Below are experts of layer 9 (counted from 0) of a mixture-of-experts language model. Rows are named router (the router's row for the expert), gate (a neuron's input weights, with its number), up (a neuron's input weights, with its number) and show model dimensions 0-127. Each number is 128 + 32 x the weight over its row's rms, rounded and kept within 0 to 255. Numbers have three digits each.
After each expert's rows: a language model's description of what the expert responds to; "gets" lists some tokens that make up at least twice as much of what it gets as of all text. This comes from a sample of Wikipedia text that the model never trained on. Tokens count by the router's weight.

# expert 4
router:117144161161117122126125098158047125123180111068116109164152163063116123143149102052091158125070126137101180173117124149103163099132214097180113161230109146132122187149143097112147164115125097160116135156134109088123147130100114162124124117136084130089125098167084131108126177089202130153111117126117135139113131128089100125173091107219139088143166148124130167147112146174137173107103
gate0:116139147113128094129131165170132113108093081066146171189115107135156147173163141130082088183092138144085139196042123120123165143149175125193125170122098142093131177149126094070138169124058129090132156117114109160178133151106100111207103132110144104103092112124144122132160168087139158129128112107159171171134154105044136112091186126156147096097144139097162163178134103130178156101150
up0:145135141188077116148102087132105158128153144131080165156116104094165165155180053141114089137158111166109117113147068153173142149143126177102123086158124132117139128125143093160095120143123076140152190133104188142143163155155147152157137120143070104156135054130148168080078159078123119032159113094114101138082149142160188111127128096171108085154101122177131107145138097132055138174082
gate1:072142174111142117151130164216174050131131115103091099141091118115141133160130138110096156120133122138130105186121135178115201104063158142120129111216081162096125190153137123099130204176107130166134136141141156156110162124134025092132100122093153204141135097135150153114152112121175142116146098106147148153088075164144102122119145101191132120121168141170176144093128113131121141144129
up1:149161053098090113077122132141177143121144094076125119106122097155108132152170121116086116169118169130156150108130119162101109140080121149113133104170141077161119096105166102152165073095074081140114105159103062162145168089108153167132142103173144144116176142122160129130114104122147136087110155142139219097216110181146158117150124074037092151128081153095133132116078078086113159121104
gate2:132092124149171147070112139154120172123134068084138116165103098106136096134128114154123175091120131134086142198111161159075116132093149096192174162185109129094119255144151089100136177119099166116108156140128105108094118185118067082166128128100207113118128140100117119132083143082115178140139140125141160078133161144123100078165124137150124139158102117179138143172086118126104120096145
up2:060160144115071166115174145117153133198169066082143193108138081078146159143142106149141168049122114182169104150170160131106094147122099135086068099140087113118104123166101121134133124159150103163150114077162133158159101156076099116115113136185166139110119103076126113046113103122158140116089179112106154104179160157101158155128113067133110115147097156152170106102125163134187112124155
gate3:128169102163170146090151156141147162161103131106140073153148113166207145150158151141127114148117122124173141158093127159166110121100134114184148190092117179130089124189158171168136120167207141139101138114158090107115136146114123092171104119136105209151189132109118190115155144040144115135157095133202150154098145104030127143157101123148145164096143190138135125131109167118105154136149
up3:157139065097081135125173123167116127072097182084130102073159129069162131105075121131159089112153170118109070086117143153189130142083096152106101117103141152128063168156187155136147102067153191120128171134128117206160094079136134181129129088106092123120172103129105080149070128091121161167083173086150114098127153119095168161125151142112085090087149149148108137158167119122104132141145
gate4:075198079169088075141122162165112190147134128098119088136108114129201128111113173122087127144161106151129132172065140091160127132101188146161136144127109150094075167164126152114145116107172170175102179090103146060114141147148061089134151111146101152125096169110101113123132098080170106100122184107147212128104140127098132111094110141192112144159163164132134142148168125090114130087063
up4:154162100106095150176098150107109132128120092068130087106102068105105084136077141129110146090127068149129137065068065092088113157136096087117155073074168098164179080087114150135162142164125162141143121133160049156137149108186076131106125064074125139160099094144095157153111132107099110178116157143151130109207120107114121150134106110113100155143152139108158101192067149125096142140109
gate5:158122161136121163088129100127109178167130104096134113150212160113103096142110136156181100122087115147137123153133142137168080130106113105165129138192088108076131179130146145069126163146106146149084186198135133145147133084125179146181183140139143140176157107186079135132066122058158150172138126085139114143070138099090154138133168082223111098158081112120146120170125131116146135099087
up5:158112112151217113092070157152181132153145134141130123120104141168126099165109135163127100137083131082173153088120061050093122109086163126173162111080141111107088144156102200096177153157185152110139143150122093101133154069139165129062084119145076102141150104066139106106101108109113111123157158110143146175140106148149104111123101120116129131129130103106151114148184083214150094073085
gate6:058172166138123134119093133109143133174142130110104128185194118154156111117106117110062072173073160166121099131124096100157105075116175061185115185159118175079109192182138115134161184166125142164082114127138163115066181163144133089166138115120127127131142150133150093107134142130157187143155110147168147174092118127105125091186124132134087086166125150140141166180185116166125104114144
up6:154081116117154135114147072167088094104140094105141115152137126076108099125117153140111140142184120103159182113134077143157073116141072111129141152141140140103135099075089099122144108197128070101141133150059130137123136144108189090171143119173153123156123146062106148215117132159133132115114106108113074162134104138190185148173109156053171109085083073168078115083105160166141153153097
gate7:085166154110089122116147178095110094136097142098114093186160088122134150145137153144079136069058090148110141189135119140156088122136193169164152156149071115104166174188112110122207146138115128153129160137111102180111120101114105086160114142103110152157186146162142142112135177077156165159174055083144139171103132162068151124160133145143135124158100097160142138123151062151196100104120
up7:118083113112132187177123135130097106127133133134147113122185130110172098132146074083088186105164124097119133136142087066168129176168132131081141069118094136157107152213102087090081176097152093085112143157110133097064123069112109115152168177142094160155155174068130080161146145085152089110106124120151088152082101158181148150143159175106113145137137114130106168209141128165143145120151
What it handles: Mid-word Latinate syllables. Middle syllables of long Latinate words, such as dev-el-oper, compet-it-ors, reg-ul-ation, decoher-ence, com-ment-ary.
gets: "el", "m", "l", "ol", "ic", "i"

# expert 10
router:108104105164119135125147094106074080115146149099141098102157208053081131123111167044139144153081154122098191138118077146109133083164158117171137166141118137172144095160161087124119120184119099183151142127124130132105158140122095121124163102126128119035131081167048110139105145135108143094101184101116080121198154119121095155120101099136118118167175101125183170166113143136178141106142
gate0:143111078111129157103124144097084088150128108139142110151140150114190149216089217123152146128095113121163161137087147138099190149144193132146134162050127129118166149100082157107155149146134136136054066099094201116106076124122099109195174085113124135148118141079100186118117085106119089111111151165094140129112133112102134115085129103152107101127149101124172186122132163137105086089075
up0:089185096154137077132153139106096133122167106149116096094118099091167128161121126196195146155104188097106127091168065157123132184196127122147116125082175050146170138160145147101129092124166184095157110083159115135070121145133153140106155089134154150094093159106149162142153123102108093113113102153159154159171152152090126099139113181084148123102125041192138119190134157123135111096101
gate1:124129089166067154109139107133092118153120126139125162114141149109145169123125168126118053138088138165125142061097086137162149132101117114141086157101105185082130191152169142085119147152109151159114145118153109098129221122197137113124104132064106152093158155130093146124190047120050181139089114107096078114165122104156094147079123154136101158102096122114131096152189102111191121096104
up1:148177144063099114147056098140184120144177090114127123179125106151070110106141082133137166137097158106214167097191143117185139126144104101116116154101113114145113104161152157135117106118122106090144120156170173126125104126212087155093095170115155148145126133177163057121112097114107069171149143113088150117156122165117138080095163137133098131188118150101113164078151078087060118100144
gate2:146164155109132108121073118119107155186117158037111100150130160125184115135115169135165112141184134165118057132056148109167161165122153086168184132139099119129103131153083087109102185161093160200093115102183151087116135170109138089163155088155194119115139161137116151109181122126133149081090179083053123091113141138127098111111101118140098170136111141155146151136142105127083098181144
up2:121093116094120149082102092173115126150165068158062113147163083114069167113178184136132131102138126136146142121156140142109119154136139112146124167177109129073095185074084141153185160146115167143161096127191118121131171156115156164074089137046152129140119115133107073120152163117132159117146144134177166115099152119184179164127095163130119147153196174115143090130120178114164135215154
gate3:067121152188087117096207096160113105173156131110056074102152171126118149149120127118178086118127149174178107149160141106110106117178080145167126116154086146119176160148149101161177120181151116145134183140139190129079176129107089089105128141114123140122180140184107158114123166123124098142124161081097107109084115123141103125147148136101119106117131179100100076141181148039148111129055
up3:114165063170188126054093074149121125106066095128108089132157139108141073133113124144118130162131111212123152068113141102209116119079135130134122120103116120084095122151143139145170154106110142133080083056182161167128174159103095130081127160103197124177173086148059115139174123140120140168156142159121127174088109134182138133103130148170163139158135122095110099120113154116181157140131
gate4:096053154136132142054133124093106104149087135124142121113217158137149132130179173141115108157152118180162115057132085096113133093125118129137116081133065078082145197093144139108107175170141115159128128098157142134090107115122080204149173135140172123094152160157090104145141094075125183123164166117082160132125174094103111115121119115192180132138106159088141132194136158111127119180150
up4:104140149063156118046094138117168089161145124143147108095136211154128146148092106066101119191142066176075123105197140120102099118119147102115159138113125076108142147067183128166184108126102154180082098126066145158205123098134104127188115135195156143133133125143144111120092078148135091134138125163073124150116097143092179150077098145161150094143147146139134169120120134113109123150097
gate5:039055112125174167068175160171112154154167082162083081156111130137216128098195125122128137136041130119132122099163115107117127135161150095121093213142095110101151134200126148090120117069111159139133151133124087153083125100103089161157144087132158147111129114132182153150108098166083073160158129124114133155115125106150118189157093128131144138174169113129160140140121120138134086134155
up5:110098059128152111193160183119078137111154138100123181091143127150162117164110125131178073131139166160177103163111153115155158141123129128141067118094152171142235170183083080085161101138106099125157151128150124136119118106118104140154126097157173125143116156144129111096120154176083125108091114066068149115180079147116099127215143072105170098156170129122138132120143078161158160128119
gate6:139124070103144089087089115103061108126157174105114140146111106141166175174121147097113121164117084135171107168035119172113135200146106108147158100116074132166171147127127100167128171124095140148130150173116149133119108082123131167142137157133168145200129118141113129127170149088152103114081159165120129122123084093079106170101147122089076174143096068126172191189134136099204120173110
up6:113116116139057177125130155082126157094105173140110104136129089142118102154066152098098129136106060136225122097162164132113122057107179154101105162107131153159145095119127164120102120175172108127065147064158179129124176097090109119175115125160167117115118066145105116122112102098138128151090131169110146128088113162126083168086097097147112127107090081122111144094172072221114137161148
gate7:161106168151163144083122097113157077109228161090116086119110098138073138124082154112115120174091137155127120135143046162120159177194140104121140094169082121104156170158081124133121191126096108119138154125124106102133136102128144071158108154136207090089111191131128103142099091149096127049169093094124096153105129102097111118114142121089092102118090110135144138124089173136180185096101
up7:107075183102160109122089185072157109141173114107151090162083112163178122075118108154090140084082084085156146123045152111119119087122157101090110110142102168101129097114181087150128169106083123095104139151096139080093114094101150131090151108109132089101100160074115180071142138134075082147061097086175135120107064113108112161120146148112091088130144119127157158148089099150142185126149
What it handles: Digits in numbers. Number pieces and number words inside dates, coordinates, tables and statistics, such as 70, 13, 000, Eight, 024.
gets: "6", "7", "8", "5", "4", "9"

# expert 21
router:089116161136165134152153121097108101092141080105130127094154154114067123139150170030171171129035144117126164095120143110096127117097143161189098122155144145164107091142126111100151185152195111145145163161087112091112129113156136109141129113125133061088101161167080109161068146166106127123070106136158131121194135157054126145099115128136122083188165090137134123147164181171145155169136
gate1:089182139100149135165121144173086081113117052107084119101111070151156148191151169013182249093080119106117155096185135127107146116121153130166114149115160083114135124139103163100152108086115133137082148088113156142167130129149123077151109139164185155103164189123117152129139127106149123151188134131131119107135096168080128112111136106135149130103154130113082140136116173112159117109158
up1:182111158123133138073071112082144189079116151149132083135157130174105182141147092083151087139130101130100140134135161144129116110224132165118091078146108189139108149094152072131149140093147196134103127164088096117156107202092124077185145126117193133146189111123150121118075176138132125165132143134128174138135156168123088181139111153120155111140110124150200148098088110075162158147124
gate2:097131093102148163183129134082193132092072107128102139119152128095081133138163186060158142147079159174135141107166089109126129120095180119177080109141114130127130146132079124167137209132109145126072145157115162161071108140119129045158152144131183084123121167110193156157124129115122087104190129118113132084139130098066117130156131117155106136154194149101106136141162172166083086153073
up2:051149096163138198119134176196117157162126142145156136092081145132130181170159077119125107120103139116192045094117119144133118125118116095120162105152144142128224110183118180158113098152183144145184114093097120150124116081085106122147157150156120112114145132110120107107110119079119092124145161151085071143127113157163055120123056138174139141111111139104088112117154099150176156073087
gate3:115152155110116102126128132129140110170141159051098113111144150135129151108170208087140105084097138056183120137159176128151128126094132152169168104150118173081073182162055156131151103157126113160116148160120204121082103146147142011119119159122106150133153186146136154135140155107091146120073135143147143088117081144135220115146110105080142151151131160147162157114136145114174130152142
up3:137067149113183164098168103143121109120151151173088114142107158139085161104142169119117167122159072055148151150122149131131092163102064151111155138130082110083166138068109138164065058121122118138137114165124101132203106168139161104136109125107109086134140149075096114101132104146123090162184085126113097107081074110100103098113161073148138117148121119146201168142166051127066166136124
gate4:125175136116155154135102128122115091173091011107158061094177130174127091142168157150101113146124103097148118111174127116140134125137160187187072103126136187138126200148128096131145146115103126112112160122080141153109113147148131137156118103128118092143150129122139191159119106120130113144104121174160177117117109141053195088141107093157141110111069130057155146143120167133106167152027
up4:165136117091140106177112149154056143118106157174130162160127192153142125145122111133159135152218086128141115118081141189132096180072141140088169210211090153133123141118128158107200161061110176096108106105123122152161138123102088144070127111119135102125114075118138129105173133136122108150092114140105066149070165118122101137118139133154120133077151102151116092084150120167176189106101
gate5:048135101075141112160114133137150057123094107106090125147121038068108135201186152076165128099081108168124124121142114138118195170076156150168128138123130102084165125151134130139128144172131150136152095135077119146093143091183137130187103106152153100135075207108117139113139180108079167105153108140123141111142126104095135112133133095100108093084179135126158147136190138152106186168099
up5:091127103153119117179135192118169163130044107091122183129124143086143120151174116129185138077163090142100126111089142186165136102118121161178149147103115110112128158155109133141105122084147110092094104170138119136122156103163126193105148147135103142096144168104056091141072107106107141150113119125165106144206190155084114189099144110081120059139134117147111140135113215129123125048099
gate6:126119105112121094127189107163154128113056100137167082158168146063118167159146141072174117151170169151142113134120183137118100148098146138179101128105080141099153157124089172155143127130120149121156168113092097147087111078197155090159130150112118078093175171074082125189151146115045139091160082143181138158118131150063149101130114114107148084164105131131126127153185166173176136136104
up6:174138168149125166157119100044154104098116141142075109093130114051171095120193123168099112127146062122122134076091091183106156149151125115132175107161132140145124118159092089158109099151077132104127126183101102112173113105068117150106139181123105149166139152138129144194143087118096049192112165122172109162136073198088141158185139120143161160115090123146113129108110127085121148109113
gate7:104093178073109090208158162105170079122087077149076096149162065120118165145112078089118086095125120096116115168102112158140125080121183156148123129107134109133084148154075122079127097102137145148134130121108122090039164095115157083160095122115113175132141208061151116145148145149142146123100110086124180123060132127088164124108149037159107143128162118151140122146145145122152095115146
up7:111118128108122213138187099147187091140149117152086135102115152117105107067120140167132152167073175145109183159119139158071135188145092126135070144109119127114164079123146155174120154149174142111130119078076130170063128068118144119140153158147082117137128162161182154169157102154124145060164150060139188121175109078171126128176139156065110135130122144113133124154105098111088111127170
gate8:097150148110164099086130107063129131080122062151105125120149096160162119207133176078105156082135110136150144130158145127176117169105098151160083071125155142136128169199149170140180165168172152120113169107095156132051119139198125074165135094108138145139112158137106118138182093163095173119089097132148156131183130157135170127123144142159122151157135091136115065169172110080079142160090
up8:121123152191133177119119132121127105159116070136112166142124096118087148155205174123082189125123187189145161075139139104114109076125086093143106071155123146172063105095167133122133134088156192183154164143087087163149130126125075107115136131147047098184118142127137078129169110099129161112124235159119193141116125153112135132126117147100098088108164112161128137118136108145137157133095
What it handles: Mid-word syllables. Vowel-consonant syllable pieces inside words and names, such as an, ar, al, per, in anarchy, Paraná, philanthropy, imperial.
gets: "an", "al", "ar", "at", "on", "er"

# expert 28
router:118084127154118108156095135154098101070111116122132101127139193074109126153180111084141212138115090113120179159116132137114142121130134064126072133185145127166153128135168058136164112132119099153113104129134084057107174087114099091121068095152130163042128120142048118109063156157152125101063138131115113114165158109116097148111117155117149103144154113120161106124151216177132128177126
gate1:124108127090117098108100116133145116102038120085111139149134148098159122175116100061130082124121094130168100098113096138101155158106129090120127133130120117081157181083139139112156133152101130189105170154123056083107166107118102119203137099153130157153139088107099061174065089092172148126062138166124055121125109078086103111126133132106122142123151136061169088110197132182125083112095
up1:085119120117122071119080095135082114169109212142122204103163169113135111140181117148185186117123114136151147158099115123160161192161072141079150135089123116130189143120151155104169184149101160074062175105116126134142143127171167109148114083077137151161089123186123106079109101138098100118095147109120049153154085124122094146163093116094112170112145100122088109138122133088087126117089
gate2:138181065151148148095098172151165140158084097141113090159145159110121105110167118107148099177092113113172144023136146104145120115100115110151126165127066137166155133198122120140158187112114101179144165106111088137105130110114160092174144128114124148124155148163117157127159083178122182109117124148069133094111094138127156111139125160125162156199081147065120118144174102060065093190093
up2:135194148107132131112080175109137157157150112133141131047096129080085092118122198135077154152187079117143146113110158150098107093157098122149122097071122153159087095101197123123104128116115129159116085164103130118151172128118057074121132114111116110113103123109105121064144102106132133158060141129089172125171149124168132135100097092131125189103084235170104096135149134203135123132148
gate3:110120114088112074117131121126157181075171170082104061128127128106179169096123139130157181136129116102049125093137139112148133097121100102103109163111116178141116167195173122099149124059125087127114122100146117107114122133108061111115092160137084137132174144072089159144150186161115112111101080079171140088132124148091132123078210084091116134135159153100139099107136140194099110174060
up3:098105177142131126093130106137131172129123115110126097129104071140117105094120127159097093137110133130124178166212136120087135113169179099143080185098157026048118178160152148088066141143101119148146146049083096151138147129127072133109068112064137102053134133142141097131150164143141147121146095107122176158129074119128145172085159103142144150113200103104162134102167108122134140133120
gate4:107108148080143087153076189119155112143206069097141057095127131108176147183184154131095120106145077114087067187101090122206150136086130079136072146152081117102190101166156106112074187065116115135106061118111118095117118122163091128126075115105144133101137127082152138103210109136146154091119151097132123132136131137109139091137156121129149131152142116113145151107111141123118112157178
up4:141100125084146146081128122101094097154168154117139138147096142097104166121132122053142177092125138101116156090200156082080143085200088178024136136172173136154155163119121132132150133152150171127114122196144084119099163136116109150164106152140174111165138160125143106183094101134095126179166132151122106168079169086175133165131117134098132113104090158137133090146050091105131119184152
gate5:083085162105127084114155098147168081157098104134120120135139083165192200151084113117145112103092101147131126095111118139118122148128087086157130087096110146151116151128119132152230162140126120139160111121135067155093122057124184098118086085121122186127083107142147203099106088098121125118070108120198110124111118154115185172132103117117106087210083097085173150162157115150126095120131
up5:140121150134075099168115052073125181137109129147110136110166082184113114113141115124111128071135156063100136133178143101076116071127116128177139177132116107106159131196146144135140161149149155082177102116129134057147154119111070173118144087198145171093089134143131087083123120152135184134128132123115157145130139128094056119129159185174084064112159145149092099102202106142090129122110
gate6:153111113111123101129067158182103139115174144090095080138105149150165122130066159149185149160160066157146160097064130185128098138135140076133106111148129136153157182123188097099136122132107107169064125119118132094118136054109101111130095136134094136147122158120072164079168125147097128126142131067138153087153124130139168115058127110132100167165110154120145044161188164104187126186087
up6:056115151078057070078187121101107102186152125080155078169114197130135149123132122132097137147110086139099138159109090133102127191120121138085115157147069120115122170110135114169185158098102104080086078128144208178167093114128154110124105121175134152059193143144120097151113145114106114133118155083127111146064078142128083092127130117105127110075100118130141096098138098172142138111154
gate7:148187157114144139084102125152092141184047114111129114152110145142149168152139171121197151162086107133123126073087143159113155121115097115113110136106112100134180164066120156109148193130125168155107132119175129134038118092136170136127046098101150151153121144141078153129134149122151160087149170130096085130134109151114104167095129125071017152158085110115134141168138156112073092163155
up7:119136100169144117110106107117098116128137118165146115133151098139087102079139150142131121122122116070069148098142054131176112138086086185089160140139140142101083138151139122110109042078120129090190145135037130144108078147098089181115116071150162102076192108111094138077141121089150157157128160080098103075170135108127150112129188127057122142135137108107077110101154132129149131048145
gate8:099163145101137136133110117170115164114123155072092082144067136113134199149110079115187141119101076130126104157077158106197147147071104107124134108158108121083146130116157116123154171078106129153137128132124167092089147078109101089168080145150121143118114203139108081121129109171106163097136124088132095117180113142108220174117160154106052122185088138124144153162114115149116055186120
up8:076107127146118138163133104115171136132155163102106085093102131134160073060131122111114156112174144161136156103084186171128118179131075136138136107149108149169124126090124144125130102137104132088193078078110184044110096185042105144095130127120121141140195111107103102132129140151124128114153137087163157107093190143171109063045137139099130107126063113137129158132121098198119112146083
What it handles: Year and numeral starts. Leading digits of years and numbers, mostly 1 and 2, in dates, census headings and tables, such as 1984, 2000, 2018; also Singles, according.
gets: "1", "2", "0", "3", "6", "4"

# expert 23
router:132125108202115108147117160183084076054126167127132107096135208078082122141180129078142158145103168162105188159114092162092064100122170078144109116186113132138136135150155089149179080101166077133095143126124118065105162107144140158104119138137154123060117164131085143165097162102100089144098123087153044103130190098116116128123120152170156106128155094125125130149150150146161117118135
gate1:148151108119103099170114198145165093138161144096138176099094163096160181145147140094197141129141102119170146088114138135070107067144125191122110155161110082069148116112123181167166141107142118112143178120136114139121203160165122085129116156175141155164127134121121077114142099117111098144183144091120120125096122085110085095207185160089130180186090089116090097184158113133131123122070
up1:127146147135159145144123108115122093113157087076185134156170105083178135151128107147137160090174114129097113176186126077107090139145161182192080116115181131193109157146103077122143182099154110122098147137091100073145113167091173142156101079177151071130160126157158125150129105115129067150119126165150113092073132128144153093082118168111111119206083152105100119115100210181154142128120
gate2:040126177117130146098127133169076063112143117124121052127136184133148090164100130105124105122081153156105190118121129124093106106146163145168149177117149130129143149103133070124151130076097133154097174188143139121085143146146120155117150189152168104166147184080116127140197143134102128156151149111144064099104088174049103062127105129149097134132147145123137118104204177106096094105098
up2:147141108135118167138133174103115121133130101123152135099108124091097082211104087095070082186124168097090146134137100111174110147164170119130161108121166107189023121101112056074123127143122155146105103097174099157123115106080122066143114165122151122160150089145107146079225113148131117105173169127134105146108164122178136134127158111133193157166166124125073125168157109147142084132105
gate3:161142097169117142142181185200096117077075123115152121094115178128157117143128110178143117127137141162182189124139164177139102119088137103098139113088107130164156166165083174097185091131145181103114181118075063130176199105107094118151107169134120167103170141111138110173157132069126079173110109140163125147060161119058153125112176135109106127099112103137168151102152104147138148160128
up3:153163135144160082122122097085141107162142126060048152104162150167149088111091156141159138109146031156092162134130164122140133123171071099090160078088133179112149111109115119058103107152182132148140091122120141130159140153062134134156199102113110109102085137124138141119099091143174117064068109103167129104187126170184088117131079135137120106144084114167128115102146155166091143085103
gate4:123159123159200105091137147160110079142111160078090128115090146087150226167127111134114071133165129143143146153152143187110116190131156095136109134124099172149132140141117142161160140139168127167094150134075138093096122106144111154062186238139133171146184136097141134103130080078116085124150114135116059128090120085160110176058137159131088119126139142129098163158118180144118112102133
up4:099112125158164182134124121169147117075123119137107133087148140129131169143098110147176155135064093119139192160144139178130104087167102062102120144076110073143196067146128146138094132126123116084059106122072111091106116163158138133118085192070118105117123098114197120166128119122122179117091148117167118184097176098113119074136115145120142115124098044132196131196126096167127127133117
gate5:125100115141166136080074143161109113085115108127093108143141207112181107123189187103169131143087111140158122146132125137149141111137138107086122100115094125111170206125145113128215097101119155118107210112059177134127164089152088167156158140142181118135138185096177113162117055137120108104177141182142086083118119084100123149163095179118126117092122119100174146099112080120152152144164
up5:092131146073168142074144136083121099084127112095134156189141120048166187140111080112147114118113145151125102062171086102132147098101126138033141149133112161093087159104188152155146095088118128151156110159122132183116119172138141145127128145098128076130073122103092102065055127117155091142128088169127114048126122184121110103097128142170125146129182191148137097148139172150100147118130
gate6:067119150155144078107129169145146101114120110101074128072093140120152107167066180130183086119055161173066142105118165120109047095081155086101143132103140098118161178106123129115071136126114112124093193047113168107103115092126153123097128136148125152107151172075131083142094107122095119177142131100220108103098140136097125091142119137150127177096140099150167108118113137137107120179085
up6:170118128177165132176143155097096179065073110104150117180106115179165091140128129113117101134114121121172099144174109135130169087158153143134137097174169094112114149202085159163157119093087145137114110132131127131113103108070085094140176123105125122164167133122156109097163165170106036199089124113077145153173126157083136142131128122171197142134123091184118117163111095048151111102127
gate7:065142143165123106134143111100122071103151134056169099139126179136098103157151145129081105137150163187132140103140146106155144091159138124105166127138078198146120182106147093095159128132108110088048205129138146113080163143143118130084100192148138072194132143131138159110122144111050138144157135113154081102106112105068132105099145139185049137133148147133107108148146089167115097104063
up7:165070094175136176110119114154060143150098128166097111154143205157090114117165093094136145115164168141135100096105185113101104116096200118144141130120112133111108092158146188106121073125218099116140167130194105095082189127148043149085124108146184146114117146155140112119085144098165104142112096131115101133140095107097171137125194162129127173140178158170098132143142138098110152165095
gate8:120115111164147158115143103185112153105091126093162113083131103096160117174134179149150142153107171116187161118128138151126075132097155086151097119087079102126125152151107152149153126128172171135107177112065131109165095138163178097116163216133097154126186147123148174154192121124097126093053165096194059092161130117138183118109171090150093193098144128134146138128091103170182136128127
up8:184130061146140170156134157189097178079091153148165106169135143118093132166146145155147145183119119172074110125098139126116160098096075127169148107143116120065072186162145127184114124147180130155098159105118110096159183152087099153181097147101076136104148112098175150120158143158120135108115101116133090106142151155169107188152106114149148108132082119146080087194117155034144121140093
What it handles: Pronouns, articles, oc fragments. Articles and pronouns starting clauses, such as the, it, this, there, which, plus the fragment oc in apocalypse and blank lines before headings.
gets: " the", "\n\n", " The", " it", " his", "oc"

# expert 24
router:129136140156151160126125160066130112077150112124132071133186196057110092147138141084132154125116129162079180139140153153111105033174113124136089131201106134183170117126118087121129129133149132160118102143122061077123182103095128149163144087122145135043093131143042135137067172132143116126117118098109114074163158142141087132145139133139119113077196102116113159138104169166129142152133
gate0:115140166127146144116088129081139136138157091098088153185134105093162151098083113147102115123154133090111171130088109140129164159152081151167059150132112103146183148041168136129189178105117099146097100101116134080125164154184126070151146180163156091115138148119166137164121179154097100119167151140129069107097141104150146151077118130135143146146135118098175150183188167054125212104107
up0:138100108130140119079164137063116188150199106085182142119114098152189147190167120097124142134093108060109127128118109118102169124137065133173158142102123161200111118095086133147129189122146167108126111148116092100139152127124099115176083189101143123139045154117155169174124156121125082024088130132174106096109133079146094147127126098100113141121096113109111145091153141150124181165144
gate1:090116143206185108084165150117157095120149130126096043148120160135161099159133164089217104139155201143113170136137135124129143105142160146176111139155090109124147149184123141123144198142110152138162115166089054102146172158126113095142192128124118126099150194123087168135089204097108136121149136154105080135146121114156071104078172123104167124129143146121135124096131085150156128061144
up1:120060127107200154080145110130136154171156095095126130064142103110136084154186165090094132090069123138158145091141145131147141071153131103099108105158123129169160090154156108153158106093167127099141121145170176123137127141139125187122107177128115142193118192141091075076158179131102083095097118150199138173158113133094125116098113147175099082100148116050092121132144109112178121196129
gate2:108092171148133171123177158107127119112105129129154107188121098167147102156160189103148085149121104082132119127154149099124120114075134130227118145161096145120144165171164129120122069154137142118096137104151109089138160138060079123162168137161179137182087112051112115080097152110102088176093119105159140100131150070086138106085175078130140111124126156106160226067160140117126147132112
up2:162063097095163070160127082151129132111198090066087105079095132157074168088110119163131088070131146092083032119162124115160121131140144106101090086167159165144141162128098087083180119145152105074143119101054146112136125149134118142117108124143129107155135173154134163088133109076139130133127100079096143101145107147145101142105119075188141122165119075097050150118115083123140124133147
gate3:130122182100107147180101177116202102097075134041180129185164149077144156153067169132143123119076155149119138149119081150116143113111138144124124142149066159145134169137101149170135123101130112153124147189071133154108131114182131108158110150142114165129147174148091091136128132111096121084169160078158169109034064096106102124126127095124137094098162092134062159113109117120095106185143
up3:117173111109159117102134135080179115153134143115104171183106101108170128101159107150144171093114129113150162169168126144131124135160165082083137102135173092144150097120144103097133099104117170185119132128102114125118178147113099095091143041131107120177121075159150134088128072214167076152108146155143094099171070116070135109147106178134169090149056144141159133084194106140148171107188
gate4:153125158111150118139136180099104103160117140073129098101075138066094096134166157147172076104134192155127132116156130141121087131148104148175102166142165186128168165176080157116138128096136033109133131139133073172146186106149152081147123136130155096155072201115092105170099173087130117091092100112143083141177073124051111120120164090095116141094162170077105123118142125155100126123129
up4:099098172151122168104136115132176212107161080116081125169121104184087138114122105089144161123157148122149162115145130198126133153174146124131100151128130115144046096160142101116107084093104113103189122179115091127175187119133137157132152139076113116127157163156099057143100130114148068140124094078133052129071121127151119095137155102147111097175153096118101027152097118129139081134165
gate5:084074122039134095061114146063100108098121110101189096154145172093150118188125171128153130119200112126139111170124138163146147083161160142156111124114061042153167171104094141133164124141110127158087160098116114132165178127163121124120155074174147136161171105150160129135115117077114147143137119157189121104129130111096127114203136120118102157152173131130138176132100174152088127179176
up5:097151110145041132146139169182179151131136141062128158131055127168101122150073123135085140119055193116148091155138128109127143104122185169121118177142127112141093118101216118123157147080097125158089116163101117098177150139099126154125164097147143102099160108085141113150106135121159162188061105112076122140114144129117112069087129149195145136095081164102174101167124132114138071102113
gate6:141131136143131169125129151077165153131113103079132086086187046141155150150128135130148137144131181135136090176099119204141151113178081099115132142090126123115107105149143086111164153151133187152090096064105136111112149120171042120225161098123087131123053131098129180083217120111135146152143149117071109148121137137112090102117160135130120148176097172146133075108111114138108141096168
up6:191084119158093144096175133175102094200181142160110173159054150122137124119129107177098141135126113174226118137157160080128095174138180111138115145124151131158130135140115151139102102139131091129111137140109139088132117086146109121076096142125101104093223122117163144156132117133160159112139151132093082164078191174120127125173079090100081119142133084100139109128116070160056137117076
gate7:033140156087169152147119125134147150095122148115124043160171124148163101207109191109173113136160132079088133089132113136166132094172180142154088128141063142082188205074081103117099129113150121117094083119067130103089165133131150140127099110182153167156116167119129135147120145171088114120112122108161085121134117124127117123156131149130117176127107062168172183135145108123151120078111
up7:114097046142149167082102115143128138150122154097094105147110153108141119127132146058152083178094142173128159135107125149105110173122184126105102196065091157157192090124174119154164165107088173124103154137074144125152099128122081128159141126102185176159146120198109120115103155152139082089135082109139126124173095063153152177129152168135176076128094094150100101087126134129126114068068
What it handles: Articles and determiners. Articles and possessives before a noun phrase, mostly a, the, an, his, their, its, after prepositions like of, in, to.
gets: " the", " a", " A", " an", " his", "A"